Weights of a small mixture-of-experts language model, trained from scratch on English Wikipedia: 192 squared ReLU neurons an expert, 8046 steps.
Below are experts of layer 4 (counted from 0) of a mixture-of-experts language model. Rows are named router (the router's row for the expert), up (a neuron's input weights, with its number), down (a neuron's output weights, with its number) and show model dimensions 0-127. Each number is 128 + 32 x the weight over its row's rms, rounded and kept within 0 to 255.
After each expert's rows: "comes before" lists some tokens at least twice as common just after its tokens as in all text; "comes after" lists some tokens at least twice as common just before its tokens as in all text. This comes from a sample of Wikipedia text that the model never trained on. Tokens count by the router's weight.

# expert 28
router [184 107  54 184  99 110 158 125 111  91 102  84  87 120 154 146  90 152 106  94 144 146 118 108 116  87  67 117 137 178 145 176 106 193 177  97 116 169 130 131 115 117 102 111 163 139 126 121 142 142  95 141 119 126 152 105  63 135 184 177 191 119 111 152 147 120 106  90  94 110  82 149 133 104  89 119  89 116 139 118 155  80 135  73 146 217 110  58 157 142 153  93 109 128 104  84 163 160 164 164  91 121 122 149 135 138  93 152 172 133 160 121 153  97  74 151 217 152 117  74 117  94 143  93 172 116 127 131]
up0 [128 123 134 132 148  83 125 119 113 154 136 118 133  99  55 116  85 147 128 142 127  99 197 152 180 146 139 110 162  98  99 136 118 103 128 104 143 140 154 173 183 161 105 143 125 165  89  86 104 127 129 157 119 118 156  90  80 142 138  88 115 162 128 167  66 115 103 184  33 131 141 192 148 118 117 138 145 124 174  99 106 112 193 114 116 134 107 164 130 112 113  99 133  76 144  86 126 158 174 127  99  96 144  72 104 119  87  89 144 116 130 132 166 109  66 104 172 129 129 198 171 123 108 160 127 139 129 125]
down0 [153 168 127  94 175 191 107 134 134 199  83 108 123  43  48  81 109 130 120 166  49 121 147 133 119 143 131 182  77 131 108  99  90  99 164 185  54 136  92 146 107 151 108 127 178 147  40 120 157 171 187 116 126 172 125 178  94 176 156 154  83  90 157 148 116 192 175 134 200 146 174  97  86 121  97 110 124 102  82 182  87 151 160 198 167 145  75 123 121 146 128 116  68 131  58 108 157 162 168  96  78 108 140 158 134 153 119 143 126  89 110 112 120  99 119 128 127  95 146 125 103 164 163 158 121 109 160 138]
up1 [109 128 115 127 138 114  92  99 109  99  66  94 146 146 132 125 124 159 156  87  81 104 174  99  92 152 115 100 144 158 144 112 176 145 130  96 124 157 109 121 127 138 182 139  82 112 117  99 137 152 196  72  83 152 168 148 134 181 119 128 118  94 112 106  78 118 172  78 192  90 132 124 204 132 190 164 175 149 158 134  95 135 167 186 124 137 184 200  97 124  95 166 116 121 171 140 141 124  99  78 163  88  41 126  96 157 129 119 122 115 157 131 168 108 113  87 157 120  57  86 162  87 126 177 142  88 160 119]
down1 [173  55 130 134  76 165 173 126 153 142  97  96 129 110 148 181 126 119 113 122  55 125 122  91  83 102  69 119 157 146 159 142 129 106 161 179 170 123 141 206 117  97 119 137 149 104 180 101  83 165 108  74 163 198 115 141 125 181 122 162 169 135  97 146 100 144  95  89  76 139 142 100  99  81 139 121 179 128 184 145 145 153  89  60 138 152 116 113 115 121 153 117  58 146 160 141 123 148 186  89  72 138 117  99 143 119 159 114 106 154 141  56  79 109 172 117 168 142 105  47 101 103 120  96 126 144 104  34]
comes before: "\n", " The", " In", " He", " It", " list"
comes after: "s", ")", "\"", " list", "%", " 0"

# expert 23
router [144  90 100  98 115  88 106  50  90 161  87 130  83  89 159 152 124 135  72 131 127 157 122 133 157  77 149 165 129 182 126 186 115 104 108 125 168 133 168 172 101 106 122 153 124 166 134 153 134  89  81 128 135  78 140 113 157 153 136 159 128  96 132 151  93 104 115  73 166 115  67 177 167 112  92  84 100  72  83  75 100 134 141 114 179 150 105 111 125 164  87  48 129 125 180 139 142 100 117  98  93  90 200 114 131 158 133 169  71 169  72  99 140 115 118 142 134 159 121 122  81  94 145 118 175 136 130 140]
up0 [105 145  75 129 127 157 104 112 164 104 110 159 147  59 112  99 166 163 116 143 103 163 129 135 148 158 149 137 114 114  87 164  92 147 156 170 176 119 103 146 112 112 133 160 149 113 102 133 206 120 148 173  90 126 115  97 220 125 134 112 158 165 132 121 140 118 151 107  88 147 119 163 149 122 149  88 108 125 179 115 120 184 103 142 179 169  71 137 164 171 150  53 103 137 172  69 109 162 121 100  87 174 139 137 165 142 144 108 119 118 126 152 131 111 136 132 150 163  90 101 138 135 124 172 144 100 127 166]
down0 [154 145 111 147 101 115 119  84  72 126 144 139  72 175 151  77 145 104 130 125  42 132 114 150  87 154  94  83  85  40  90 158 125 104 168 121 134 127 124 121 127 124 131 173 108 129  81 101  88  66 152 111  97 103 102 111 144 166 128 157  98  65 125 106 158 159 155 120  94 197 179  75 151 150 142 109 100 109 129 176 152 165 158 103 150 129 163 136 146 121 155 109 148  86  90 156  63 114 136  67 201 178 152  84  73 139 123 155 102 142  85 110 138 130 182 156 104  97  84 136 189 146  99 169 152 112 140  77]
up1 [121  88 132 115 129 123 149 153 188 153 177 120 177 141  98 135 105 147 119 113 171  80 125 112  89 130 103 118 175 105 144 139 137 127  90  77  91  96  83 172 128 187 140 163 151 113 110 188 177  83 183 161 160 119 131 157 156 170  91 192  84 152 125 143  56 121 136  72  63 140  98 115 151 151 147 107  97 144 163 100 127 109 118 130 104 114 153 164  75 129  63 154 112 108 143 110 111 136 153 151 112 159 204 116 122  90 111 130 156 146 134 138 159 136 176 150  90  65 104 178  99 157 143 121 122  38  97 116]
down1 [151 127 180 137  96 144 142  92 137 137 109 130 123  69 124 122  98 158 119 181  48 160 158  87 163 156 133 127 166 229 140  81 192 173 145 213 111 146 149 149 147 126 148 143  89 138 140 152 184  86 130 109 146  53 132  72  98 133 132 141 118 108 130 122 118 193 150 181 131  95  85 113 146  87 103 126 143 101  69 108 164 118 100 150 149  88 113  88 112 139 154 164 126  87 104 105  74  73 128  89 159 148 102 123  95 127 161 133  78 132 154 150 101 155 120 108 126 105 110 153  98 139 114  60 157  65 160 215]
comes before: " |", " 0", " 1", ";", " 2", "."
comes after: " |", " 0", ";", " 1", "|", " 2"

# expert 30
router [182 110 120  93 164 110 105 197 102  88 107 147  43 145  82 144 117 187 117 179 119 150 122 117 153  98 111 139  84  94 134  96 134 122 206 110 160 207 115 103 138 107 101 136 112 134  98 108  94  99  74 143 160 110 108 120 110 180 136 216  97 120 153 133 173 106 106 153  64  67 119  64 157 126  77 113 159 107 121 175 131  94 180 144 199 166 162  99  70 135  90  65 113 146  88 162 169 171 120  91 136 159 122 115 157 161 158 147 108  99 110 137 151 169  86 148  98  94 164 114 140  91  97 110 147 133 180 126]
up0 [168  79 132 189 129 122 110 152 167 156 109 132 150 108 141  62 200 137  92 111 161 148 133 101 119 155 128 106 135 128  99 116 118 141 152 130 144 121 127 124 155 150 122 169 138 149 146 147  83 131 149 141 164 149  93  86 111 146 120 210 158 176 139 111 180 110  80  79 118 122 100 154 108 123 127 121 133 143 102 181 153 140  95 158 136  25 164 103  64 159  88  60 166 117 150 127  76 142  92 114 118 107 140  57 152 143 165 170 189  95  63 152 174 161 101 101 123 129 147 132 129 144 161 142 164 158  95 145]
down0 [122 137 180 153 115 119 127 130 169  87 120  83 113 166 149  93 108 111 179  88 144 179  86 129 131 165  95 135 110  90 162 132 163  93 122 133 143 156 103 168 127  91 156 139 128 164  80  67  50 136 153 149 125 154 150 115 123 109 131  70 176 132 139  83  91  82 136 106 113 178 120 122 154 150 128 113 109 118 126  85  70  94 130 164 178 189  69 124 193  93 113 125 163 112 160 101 115 133 120 178  92  95  70  82 152 158 156 169 161 114  81 143  13 171 103 110 160 146 139 133 151 137 116 115 167 148 177 186]
up1 [ 99 167  87 124 136 149 122 112 116 107  99 113 164  72 153 135 111  59 206 132  88 127  89 107 145 170 179 105 133  85 122 109 154 185 144 129 132 112 142 126 142  59 109  86 132 138 102  95 151 123 180 165 108  90 105 148 129 132 106  92  99 121 174 114 134 108  82 149 138 141 188 154  80 141 152  90  91 103 146  82 153 157  94 143  77 126  68 111  82 134 156 125 173 101 116 165 177 108 120 123 105 101 179  95 105 163 168 123 124 144 165 124 123 119 118 175 126 114  80 116 119 154  52 130 156 127 123 142]
down1 [139 104 136 150 140 110 107  87 115 167 134 125 117 128  77 138 151 110 114  69 160 115 109 120 105 121 121 167 132 159 159 116 102 139 170 143 123 155  92 121  96 156  94 136  78  82 131  89 193 183  94 205 177 122 120 102 109  83  80  72 146 173 111 108 109 158 106  82  82 156 114 172  93 123 151 138 103 118  96  79  98  60 158 137 164 102 150 158 111 131 170  94 127 181 137 169  68  86 146 119 142 147 171  73 105 146 173 149 127  80  98 154 144 163 125  51 185 124  98 136 161  96 172 176 166  88  70 203]
comes before: " ", " first", " f", " re", " st", " p"
comes after: " of", "'", " in", ".", " to", " for"

# expert 31
router [209 159 166 148 144 129 129 160 103 115  95  94 101 113 152 167 135 139 140 130 115 130  88 109  87 195  97 141 163 140  88 165 168 135 127 106 157  89 104 132 140 134  81 109 116 132  78 134 134 159 158 130 120 129 144 179 140  75 109 121 111 104 136 133 148  88 124 153 128 107 204 104 102 192 229 129  88 212 136 193 122 155  72  75 152 119 106 201 158 164 121 153 143 161 119 153 164 145 113 121 126 110 157 150 124 159 119 125 124 174 151 152 107  97 112 190 168 128 150 135 116 101 130 103 119  98 138 145]
up0 [156 215  78 103 172 109 119 113  94 146 155 187 165  85 170  99  94 104 121 103 160  84 158 122 147 129 112  95  92 158 129 146 113 135 144  88 176 153  96 143 136 177  53 108 200 148  57 153 127  97 119  91 170 163 118 156 181 132 123 118 151 137 131 122 175 111 114 127 104  96 163 126 144 130 210 116 170 161 141 155 136 110  61 138 114  97  93 108 131 125 104 125 152  84 126  70 124 136 127 120 136 112 200 158  92 108 112 106  69 111 121 166 135 150 124 172 124 117  78 156  83 137 137 135 146 136  81 140]
down0 [169 106 153 117 120 145 187 151  93  92  58 132 104 110 110  84 120 152  87 135  60 140 123 113 155  97 170 131  58  94 173 146 165 133  89 111  76 169 113 192 127 159 135 119  98 148 133 140 177  95 150 104  73 186  62 104 224 135 128 160 102 141 145 166  82 183  80  87 114 128  46 100 133 137 141  61 114 131 139 145 137 159 162 116 186 142 156 137 132 104 137 165 159 128 160  97 206  92 117 164 186  76 108 117 168 200  99 148  96 110 142 127 144 133 162 128 130 112 120 117  58 102 110  83 133 122 116 181]
up1 [185 105 100 147 124 146 144 112 152 115 125 155 142 124 153 128 133 176 169 164 126 122 107 143 110 145  91 146 146 108 123 172 157 152  94 117 133 130 142  97 148 130 130 109  87 121  92  98 102 110  97 143  73 132 114 117  87 162 187 140 157 109 134 112 151 116 163 180 108  82 144 138 112 169 141  67 182 135 168 142 135 103 101 138 118  34 203  84  96 117 117 133 181 117 156 140 145 143 164 145 105 102 105  89  98 108 112 124 123 152 129 119  87 126 154 119  68 103 176 142 214 129 116 136  94 121 151 113]
down1 [147 131 165 140 157 156  98  94 111 134 173 102 162 124 106 149 181 150 151  96  92 150  91  85 163 141  70 225 133 105 161 130 163 154 135 157 138 133 166 117 174  93 159 116 144 173 149 150  57 174 180 122 146 173  97 140 123  98 219 129 159 146  98 111 165 120 103  92 154 185 147 100 165 171 116  98 130  81  90 114 191 173 116 123 114 103 128 114 112 171 155  95 158 107 138 103  88 113 143  91 157 153 108  99 144 135 156 138 165 181 127  89 108 139 148 181 110  47 141 191 113  86 157 133 199 157 119 138]
comes before: "-", "|", "\n", "==", "The", "==="
comes after: "\n", " |", ".", ")", "==", "==="

# expert 26
router [202  84 127  99 165 135 124 115 140 156 134  98 118  90 175 119 132 155 158  90  90 184 141  97  85 112 100 120 179 145 137 151 144 100 152  82 157 160 132 131 182 129 104 133  99 162  92 126 114  76 117 155 137 149  44 138 133 121 126 147 177 153 155 125 138  72  87 120 106 131 138 111 165 117 116  95 116  95  81 102 148 137 156 103 152 187 171 100  80 148 138 123 169 158 181 146 130 130 128  86 146 117 105 149 176 143 140 171 140 173 115 153  71 111 134 188 157  92 102 116 137 131 115 102 108 107 110 113]
up0 [133 115 105 169  76  90 106 159 138 111 134 118 175 158  81 148  84  72 158 182 124  99 161 157 123  93 117 122 132  89 136  86  83 162 165 187  80 214 134  74 148 132 107 115 123 131 121 135 121  92 153  79 163 132 160 139 146 116  74 109  95 169 146 146 103 189 143 170 110 143 178 150 182 102 116 134  92 154  92  99 165  66  65 204  85 125 166 116 160  81 148 122 100  92 124 148  67 160  94 117 105 147  99 149 106  80 173 141 121 127 118 150  98 131 127 148 144 109 104 123 177 179 145 153 130 127 101 132]
down0 [143 135 125  97 158 139 114 135 129  63 114 126  88  69 115 170 122 135 155 115 127 152 121 141  95 101 167 142 143  95 197  98 183 136 192 113  71 117 210 102 130 111 144 145  74  93  98 109 128  74 124 149  91 149 144 101 199 155 122 177  70 149 104 153 147  66 143 152 124 141  97 102 141 102 105  86 157 109  79  94 137 169 134 138 118 133 176 151 108 160 111 171 107  68 119  98 124 146 149  65 155 125 157 112 198 131 127 121 121 121  93 208 112 159 135 124 141 174 124 106 176 121 167  81 157 156 177  88]
up1 [ 63 101 158  89 101 170  97 156 130  75 168 174 117 176 121  77 205 211 128 128 125  81 103  80 109 147 124 145 122 192 104  90 174 137 114 112 177 133 108 151 132 169 134 102 169 173 105 111  70 121  85 149 188 118 135 168 118  38 170 170 133  91 110 181 179 179 112 131 135 150 154 120 158  85 165 114 124 126 128 168 122 124  90 137  72 179  93 142 149 156 170 119 147 133 112  68 196 132 158 113 134 142 117 118 140 134 169 116 132  78 133 144 107 187 144 121 114  52 164 136  81 129 166  99 138 124 141 146]
down1 [131 142 126  93 128 119  72 133  79  59 111 155 145 143 100 140 180 133  66 170 115 121 131  89 141 149 158 119 114 126 200 135 124  93 131  99 104 163 127 118  87 158 146 147 114 112 124 121 150  78  79 125 138 125  47 163 144 124  83 159 137 148 166 121  26 120 120 177  75 165 130 148 110 115 148 107 127 168 139 139 146 152  68 110 125 151 136 131 119 151  91 149 142 138 129 126 145 112  94 128 130 120 133 113 195  98  38 107 152 151  99 132 176 131 130 150 188 127 132  16  99 124  85 146 175 161 124 110]
comes before: " ", ".", "%", "cc", " years", " m"
comes after: ".", " of", ",", " with", " and", " is"

# expert 15
router [163 160 121  67 165 157 106  64 121 105 165  91 148 167 173 136 198 179  96 137 109 120 140  59 105  76  88  97 130 128 179 133 148  91 153 152 103 123 126 191 153 145 150 106 137 128 181 147  66  91 163 160 119 155 129 129  81 167 139 134 124 113 131  97 163 116 163 110  89  80 103 124 104 117  68 150 153 109  69 130 152 122 167 153  93 154 160 127 196 134 178  96  92 146  73  75 167 133 158 168  47  73 142 124 166 164 123 123 178 170 111 157 142 149 100 179 181 118 174  91 106 152  97  62 132 171 114 167]
up0 [123 110 120 122 111 187 146 146  83  97 116 155 111 139 185  89 131 135 127 106 120 182 112 130 122 161 119 180 172 130 172 152 165 172 184  87 120 185  76 116 112 168 168 138 153  94 115  64 166 107 145 106 116 151 143 154 146 149 125 106 128 157 175 111  87 138 126 133 112 196  92  70  93 129 174 113 106 118 120  99 103  99 174  72  79 121 157  86  92 121 130 179 167 147  93 178  81 154 152 114 144  91 119  91 139 159 158 152 124 119 222  87 136 132 107  72  97 129 145 101  97 153  91 135  91 135 138 136]
down0 [140 159 208 101  93 111  95 127  79 190 164 111 125 178 193 127 145 125 164 104 127 143 129  85 162 136 109  86  78 105 156  86 128 107 136  83  75 176  95  99  98 146 156 141 148  78 136 104  78  71 149 159 136 123  74 169 158 156 140  85 143 115 136 147 120 119 150 147  81 173 157 222 126 157 149 130 151  81  93 133  95  58  93 122 154 129 119 128 107 147 127 109 123 100  55 109 146 120 142 120 155  70 161 103 173 128 148 141 128 117 185 118  80 148  74 129  97  83  80 141 125 131 133 120 170 103 128 101]
up1 [183 152 139 109 116  85 129 148 119 158 107  98 143 132 104  98 160 102 150 148 141 102 117 117 183 164 100 130  55  79 123  89 114 109 126 119 141 149 147 210 125 162 161 158 111  66 112 123 137  85 124 126 143 121 160  44 120 155  74 110 146 159 146 167 106 160 194 168 108 149 112 177  91 114 125 117 165 143 169 146  38  87 117 167 119 107  79 183  67 140 142 111  63 135 180 145 139 147 117 239 171 102 109 147  97 119 133 110 137 119  80 158 121 125 146  81 144  73 125 122 135 152 159 161 106 140 159 119]
down1 [132 120 132  70 169 178 162 141  69  89 142 164 162 126 116  92 176 110 129 124 141 129  87 140 129 157  48 121 112 167  92  79  98 110 155  95 144 149  75  88 147 110 133 140 111 103  91 157 125 172 110 119 138 165 177 150 173 132 179 163  86 160 104 125 134 131  87  73 111 145  92 190 140 171 138 119 108 169 133 197 159 129 158  94 139 111 109 126 137  40  94 156  96 167  92 179 156 137  62 134 120 200 182 131  82 105 139 132 115 186 139 114 137 139  90 124 167 172 126 132  87 136 129 109 140 142 170 148]
comes before: " ", " the", " a", " and", " re", " be"
comes after: "s", ",", "ed", "es", " it", "ing"

# expert 8
router [175 116 121 117 142 144 147 116 118 125 144  97  92 139 191 126 140 170 104 135  74 114  92 154 147  91 119  83 122  89 133 192 113  92 108 124 201  75 173 107  77 152 167 114 167 176 134  93 137  80 138  96  86 136 183 145 122 141 119 203 130 158  46 159 177 160 135 140 129 152 125  62 115 129 150 146 179 102  70 130 123 142 122 101 138 139 143 168 102 155 143 145 108 127  83 104 158 152 178 111  85 107 144 146 148 148 112  78 125 101 112  84 170 160 198 139  84 115  80 135  74 128 103  89 140 171 151 162]
up0 [162  95 232 209 151  84 108 167  94 138 111 138 139 121  94 121 195 144 113  96  80 106 127 134 122 179  93 100 106 152 127 107 119 150 136 128  67 129  95 106  88 129 138 111 115 162 106 135 137  96 151 147  61 113  92 148  49  87 123 104 101  66  72 119  90 183 117 139 139 151 127 168 126 106 140 112 163 148 166 172 130 124 144  90 126 141  88 111 146 143  34  94 121  81  97 151 129 136 137 131 117  94  83 165 123 115 174 184 158  51 135 120 104 110  76 174 125 147 126  99 122 100 128 140 114 131 190 134]
down0 [100 181 118 104 123 174 126 129 137  83 176 153 178 124 126  79  58 132 120 141 152 114 130 144 132  35 151 117 168  90 108 115 127  86 110  82 200 136 149 144 162 115 114 165 136 120 142  74  94 124 149 114 156 138 179 134 158 162 136 148 153 176 182 108 148  66 167 146 103 167 127  83 136  97  93 146  67 117 142  97 149 170 137 105 101  75 144 152 102 107 210 144 108 157 152  98 113 103 133 140 129 151 130 123 152 124  73 109  87 108 118 106 166 158  86  97 214 197 120  95  88 140 149 161 146 145  98 138]
up1 [153 150 148 112  87 150 121 174 131  94 137  97 129  99 164 112 147 171 113 126  84 154 114 136 137 186 128 167 175 174 154 143 153 144 117  61 171 142 103  62  91 122 148 112 161 122 122 115 135 139 113 166  88 149 110 117 143 102  65  83 118 145 183 137  98 134 113 144 143 114 201  81 100 145 110 118 101  92 120 143 146 116 130 126  99 138 158 165 139 134 192 193 125 105  61 142 170 120 155  63  90  94 101 133 126 161 132 129  69  93 134  90 132 145 129  72 114 125 168 104 124 153 109 150 164 131 194 171]
down1 [145 139 132 172 160 175 156 136  78 154 169  97  94  86 106 124 120  91 151  94 134  45 102  90 120  75 123  88  99 153 112 163 156 172 152 165 169  99 195 186  64 120 116  96 116 173 112 134 153 136 120 159  87 137  76 127 148  42 164 112 159 160  88 145 113 136 106 130 146 158 117 137 158 111 146  92 122 165 123  71 111 163 122 121 115 134  86 114 114 127 129 141 128 123  68 161  79  80 140 122 127 150 156 120  95 122 127 133 152 147 155 112 131 108 149 173 151 120 110 110 149 137 124 144 117  94 113 129]
comes before: " the", " a", " 19", " S", " A", " E"
comes after: "\n", "s", "ed", "ation", "ing", "ated"

# expert 3
router [161 121 137 118 128 150 150 183  70  77 134 150 117 145 221 141 169 152  79 148 130 189 125 150 156  88 150 144  79 178 152  97 127 118 176  98 129  94  82 145 143 136 184  80 180 114  84  94  91 179 116 173 165 120 118 147  88 143 132 110  58  99 178 158 150  83 107 169  99  63  80 173 178 135 120 127  79  93 114 173  90 129 144 106 168 182 152  74 142  96 145 101  74 159 120  64 136 150 118 150 156 109 130 156 103 146 141 143 115 121 156 136 144 154 130 173 167  93 119  90 157  98 182  83 142 113 142 129]
up0 [125 127 162 142  51 119  97  84 208 159 155 121 101 101 117 134 137 123 116 103 100 160 184  85 125 100 141 130  79 167 128 145 116 104 143 180 160 119 145 168 130 109  89 100 126 127  80 122 114 120 142  80 111 111 164 175  94 111 129 160  89 129 125 169 155 170 162  79 125 145 126 192 108  56 135 207 155 137 106 148 179  77 118  95 132 120 161 109 128  83 115  57 146 137  83 118  55 134 193 138  53 105 136 135 106 116  97 150 176 158 149 109 136  95  89 142 115 104 170 143  93 118 101 111  93 127 127 111]
down0 [ 73 177 160 116 153 129 162 172  89 132 126 138 161 133 128 142 105 177 115 142 131 163  98  98  93 160 118 181 172 138 102 123 130 133  80 133 166 101 116 153 121 100  90  98 121 187 145 147 132  94 130 163 156 148 181 111 163 107 100 107 147 148  82  93 118 175 163 195 106 167 110 168 131 148 142 105 100 147 170 117 163 162 115 167 184  49 112 136 108 141 120  80 195 150 176 164 151 149 172 131 151 167 155  66 120 177 132 136  95 166 151  90 165 142 125  99 105 142 103  90 121 188 124 147 106 111 100 131]
up1 [150 137 117 137 143 183 113 162  94 131 112  96 151 106 163 120 101 124 157 131  94  67 101 118 182 152 120 101 190 131 123 150 119  92 106 158  77 135 141 117 158 136 125  94 118  88 160 154 181 195 218 114 136 108 110 123 145  82 106  78 102 171 129 133 142 108 166 134 128 148  78 135 178 135  86 137 165  93 149 128  89 147 132 132 109 114 105 151 157  96  76  61 161 125  99 107 119 138 119 105 138 168 123  95 144 144  98 150 160 129 124 155 130 121 124 138 202  89 112  94 109 143  71 138 131 174 148 181]
down1 [109  94 114  80 106 101 120  98 105 104 136 118 124 135 142  75 112 161 185  51 123 112  75 137 149 146 114  88  45 138 132 123  82 137 143 149 135 172 162 153 128 142 127 129 128 142 137 142 105  83 135  99  69  92 160 110 140  99 165 150 147 187 128 133 135 116  95 182  99 134 124  83 171  79 142 152  58 132 134 108  83 150 147 113 113 122 137 166 131  90 131 125  82 142 133 183 152 121 112 126 123 162 142 178 164 158  90 151 119 130 133 111 210 160 178 125  55 146 149 132 115  80 156 129 123 138 134 180]
comes before: ",", ".", " |", "\n", ")", " and"
comes after: " 19", " 18", "20", " (19", " United", "–20"